{"num_hidden_layers": 10, "hidden_size": 224, "n_experts": 128, "experts_per_token": 4, "d_expert": 64, "d_shared_expert": 0, "hidden_act": "swiglu", "moe_layers": [0, 1, 2, 3, 4, 5, 6, 7, 8, 9], "router_score": "softmax", "normalize_top_k": true, "routed_scale": 1.0, "balance_loss": 0.000258, "balance_bias": true, "init_std_router": 0.0281, "lr_router": 0.000241, "vocab_size": 4096, "norm": "rmsnorm", "norm_eps": 1e-05, "tie_word_embeddings": false, "optimizer": "soap_variant", "learning_rate": 0.00554, "beta1": 0.95, "beta2": 0.95, "batch_tokens": 65536, "max_seq_len": 512, "train_tokens": 367700000, "max_steps": 5611, "dataset": "wikipedia_en"}
Below are experts of layer 4 (counted from 0) of a mixture-of-experts language model. Rows are named gate (a neuron's input weights, with its number), up (a neuron's input weights, with its number) and show model dimensions 112-223. Each number is 500 + 40 x the weight over its row's rms, rounded and kept within 0 to 999. Numbers have three digits each.
Before each expert's rows: a language model's description of what the expert responds to; "mostly gets" lists some tokens that are sent to it at least half of the time. This comes from a sample of Wikipedia text that the model never trained on.

# expert 63
Description: Latin-style prefixes like trans, inter, comm, dis, plus the ″N in coordinates and Information headers in school infoboxes.
mostly gets: "″N", " cor", " Trans", " Inter", " comm", " Occup"
gate3:483523523476569497497465513509462468469450538456487494406529555472483531493492487453441472435480567535497458545465492535411501525504582503440445486503474454540514553428531521569483467536546432487533438486577499508509508505519497461499446483518525526408540479493535557591421469505441484512498473556573505513498455500522474512532481498474
up3:598511491521461494443478494495598571556524538491403444502507464557478476550490555480483422507523454539506488428484512530521443559498505499528465464442515502447475462572525592455562539466511579542440467520419473472548524513507502484438523482485494539476500511540512435444549477502488545470496503494488517524519436515529511566412533459521

# expert 55
Description: Starting pieces of words at line or list starts and after hyphens, such as Par-aíso, Nick-name, S-yringa, plus prefixes pre, present.
mostly gets: "″W", " Par", " tit", " pre", "Spec", "incip"
gate4:504485432536443495495605470464411468543514459423483547432473451459533514538518462398509498509537435573510544499546532471548515539504438528535500514443502468517501521437513501468476513474514538492539530537492519456451474519451477484538551460502428538409504509410495542519516492534372537581540495551531517584516476526447517510443585514485
up4:475481484520537467582487411484551468527497536520556481495520594502519573568531496507534469475577458543473526473509468434525503480551461531473516498500553440510519508597531556616520523595490427530512486538423450574458528555524512499439465518503450493516456559480495448521476474458470560504529483446496445492511520522597510453504472434410

# expert 25
Description: Prepositions and clause openers such as by, for, with, due to, After, When, that introduce a following noun phrase, often authors or agents.
mostly gets: " by", " After", "pite", " By", " When", "with"
gate3:490492510530411513514524477566516525523528479522507516480459430560495519578513551467492549493499484531469513556506492460457504546498478470431478524458439547469456506490480472497522436518499519529457477433535493423549525523517502548547569431476502487549520583521475495544474486463437441511518503492485562505459551535490531499478506484587
up3:466511475480540517483598499475480529504505501503534491528541394471457475453497530405470516482471529503491527518484426530467505481504485481534520475511445574538515431481467462419448517477532492467487534468508465545500502506501530476445535490592537523473525423439485481447517486503469528592479518513553572502512532506487498541497590476455

# expert 30
Description: Pipe separators between numeric cells in data tables, especially after percentages, decimals and vote counts.
mostly gets: "%;", " |", " —;"
gate2:468507550584479408538529496487446522476509459537515466523540532480541450422545463500511491406595437456523603525537464495518499512487565475481421517488538567484482520516503521567494446470525484524529464540437494438486563498477535437505547405431465438492523453434444507436522512549487491542473487511548506454532518559557568491486499526506
up2:515478466503424491495498447490474579480465462445502460507523473545462510494537482483507556587424565482443464466471530514507467434523487515565536481519499477538524504522528546422530499534469513517518499456528501611548477541484513543498530604515509573482477529570553547544499520454509513486515480502462485587488471434469487544429512528522

# expert 9
Description: Inner word pieces of proper names and foreign words after a consonant, such as Syl-t, Cro-at-ian, Conn-ect-icut, Stal-ag.
mostly gets: "adel", "ping", "ling", " medal", "ming", "ift"
gate0:446545465501594468504564527539483467461513480473494520535497503538446380503479522476433522421550489466573486484539534446494566505488531531486531511493507434497530526422544501473555553512551472560545533497472580530461455520467454452568468396513538547510419496474602557506517450444492549471530505426566531495462480491510506464437526465496
up0:553500484527502479485443460530501531600559547489467517546445498538479537450448457455501510457453513558449524531527505522543462528502537477497488478516559401486485539542496482503470441459436481504487415510448492477506496452525456490486506477517441440532439468500521483498483466555463481518476468522460508487489462475552510480520593556507

# expert 60
Description: Numerals and number words such as seven, several, 13, 19, plus the colon-newline opening a list.
mostly gets: " seven", " six", " five", " four", " eight", " three"
gate1:579506437529534509559504481486447435490482507506523443527523486509534527464471523492515484518572516438565495530437534560508588522516464517462491401514567501506558493529509489542482453514481537577495527483552564559578460532524473504527455502514469495468472444598554513466563520526503420548439434392454564477540530538484441522491491519473
up1:463468575478486539508406498440530528422508451434480526465551556507412538502445494505436514497491469485454464515469575486521466482497459468465508510504500421508505438494505482420468459535472542532521540532481528491473501448544469491506544450533525430502489474439528533537565431520450429533537540512541571500439435533495542493437475465588

# expert 49
Description: Pieces inside and at the end of Slavic, South Asian, Arabic and German names, such as -ić, -ski, Harbh-aj-an, Mikh-ail.
mostly gets: "ić", "ski", "mad", "ji", "ki", "ael"
gate0:460487505529495460530536521612491438467518507473465494456538461549510501414483477522535495418469527495413491545525530520439468473575484550407544483489510534514515515489435409449469566484478496467443426502478480521514473467605467511515563545500515478529535488516482524485408543416591545554463506461496511504493516479489471492454476440520
up0:423486518495478502519439490510493525487533505536510555459509489520578473526550515520568490453465510477534563517424463509446499514468470473543511505480525479488491473508550438515417430493445489443537510463463502460427467450510463566437493466425506497470504511545547535464514492558438526508552430483521532494573471534485464462482577446458

# expert 14
Description: Auxiliary and linking verbs was, is, were, been, has, plus adverb endings -ly, -ially, as in initially, typically, mostly.
mostly gets: " are", " were", " also", " been", " has", " was"
gate0:556490548412450531469468496471512504555475441485523498524512558510594468486457439511451480479483537537537488484477487514553558549575497422477418461471505522551505500529486459467523531527515477510446547456546512493480500484494487491501452508598546524560542456455440522545455584572414552495437539471569507485514511516573481487477542594504
up0:489452496422448530426455474486510488501459428512492495537539565442561467533493449556481437533478535429533452501453463485507545531560485408438418469480508565557527523533475447514547542559473518456446522475463506493497509433493483458497461530582516516534489511409463557579457561542467490505489514481562520495475521455583483496501598532520

# expert 29
Description: Section words after headings and infobox fields, like Sing-les, Sp-ouse, See, Notes, plus verbs and linkers such as as, would, include, stated.
mostly gets: "See", " include", " provide", " stated", " Notes", " wrote"
gate0:505533529603475530401534460515520497445531465514482459465533501419447491518509472468402473461457499531549489457437526574516523493509444482532511462494531522493535520441454413527540518563561435463501467507491485584490500459496514520593494519498468509519492545498486539476497544542539532433549440511473539460524463508387478543460518488537
up0:484443495469566427568480522457445484509466521490591560488468495556608481465594502512551552566512531473512528504546480434469470533498475577489470516536456428562493535573531503569477484389465543550540613475476539455490494567512561486440528506522546455454514501554576496556519506436464535460476535485535526566506550503564542482484513552500

# expert 2
Description: Final two digits of four-digit years after 19 or 20, in dates and spans like 19'49', 20'08', 19'27'–2007.
mostly gets: " century", "08", "07", "09", "06", "94"
gate3:537514510487531491526438434489539475499413450526501484523404461464555489476497447449460448462572547560598524474509535481505464539497539547474457556551478497529510485543524476485519509516560454500498584441515541500476541518543459523441396513476461477432457525522532570479424476521545411488567537547510456467488552496496515447509479391519
up3:587402564476444452501462451470458465467582528519490517530543528505477491574453536469455568413442549433490489448499605470495482414483540533485478522504469508513509568526453528499521493518530491541517467462529497597495487530489443483497542407480459505493569462456537516524514524564527487569458517522517480502508544490508526489510514581481

# expert 59
Description: Prepositions right after nouns or verbs in prose, mostly of, plus for, from, by, with, between, as in died of, list of.
mostly gets: " from", " of", " between", " including", " during", " against"
gate3:480492514456569531469485497502468538535500527477592533468482534536513492457510566481521502471592473520510505508459510501537484483478470549476448512527464428496489453542476549458475475454515502467520473462408527481489529501476481531458558526512546515575450498396518475536478521491457496501475444506443465520507549474444445467515498464456
up3:463511540542524514470458466490511444458490481499450509522643477479468539471459461552545537558453476501517495427513511515464506504515490476506572490404537563582476515511561493520552535496428499519544484536561463573523475536515481459555430460493462459444518498600522479476510464541485498531538481535501508512461533509560535508528524440471

# expert 23
Description: Opening parentheses, brackets and quotes starting asides, often before years, ages or conversions, as in (age 31), (1975), (50 ft).
mostly gets: " (", "(", " [", " (\"", "[", " \""
gate0:478520439562470530481444502493520470526493435439519519514482562557495490498516472451494493527529491529535529500513608521538464547435422580457503524449496528489497530531549499471529478420513500493547444561451486521476484524501488486524496594414503480518483605471491506521502495461534506535589489509491497538539508491429457526417545514490
up0:506515401498465455419617440466525440501471525523523536517462470493427511487534458465475532458467431553466570614438508531447529524492477517549490488513514482528463447502475459507571526516479469491513497539416503425573467448514468544507488514513477509508514504464503522510546495523527426489526507584593525522494537474499468531480487494526

# expert 42
Description: Prepositions like in, at, on, during and near that introduce places or times, as in died at his home in.
mostly gets: " in", " at", " In", " during", " near", " along"
gate3:504413444483459500467461493493471521479460606527565479490483519430579484517476481480514511446499563504488472525470422524470496526556507453541483461528547453559527556498500509421484453514509541510538556438432434526526485443570470504467530477476562487568526404437534552417530558449474482476510487528557471487461516438499463536532517565462
up3:469578489464488516464545521509447531526523376521464475491538422444475489467503561485494407528459435485504498446517539465477453488546491533444560576548489481447520435447517524496483497462517545463501447472566510535459512473425540452518496535567443509461559527493483485600491507572505516554512516458432554480527437537460521452474445413543

# expert 37
Description: Symbols and labels in tables and infoboxes, such as ±, −, —, °N, JPL, Time zone, and words inside table cells.
mostly gets: " JPL", " ±", " −", " —", "°N", " MPC"
gate2:567478494506452598478568496455420519557601490441482481449514477449485472502496484408446543464586462455529418521460465493467566477564540536432488450489444520501548547484561481488554534513363481490477518486508511476443532516475488517513467503457484526538476456469479536578495541480533486424430545476472519484481509517521473449509540508472
up2:522511508503536447613529487601510542466449523545477524499553480473482449507539519533616511519478559492484546420520546456504465533483509488523482530515508461456499485532463522519478489497536478491564485465467490522562502491523519504468522534532505480435557523568468494446501474440569450467533488536490470425510441490531543544477467544539

# expert 39
Description: Units and symbols after numbers in measurements and stats tables, such as ft in heights, °, lb, ×, dashes, colons in times.
mostly gets: "°", " lb", "@", " ft", "#", " ×"
gate0:499516551496470447547451494500553479437501500431544501539489435511520492443501436523510499472557521545444439550567570495512493482515498486472461394530518566524393556568505495476487499464457467528504549605470489494591535534528484457501474496442559484578479430534538553504488484473460477450530510497515487470462453631425472489487533491450
up0:497475405488465476509462497560530457488505472494489566508572544470475561467542476461568456509575531548460513464518500554552487584434530569558494457505515503539492519519486505531458497534464552505538489500466467633556449469478515579513478448498507420539527530471506487457472480506502494503569522488505485472489453503438473575534470589514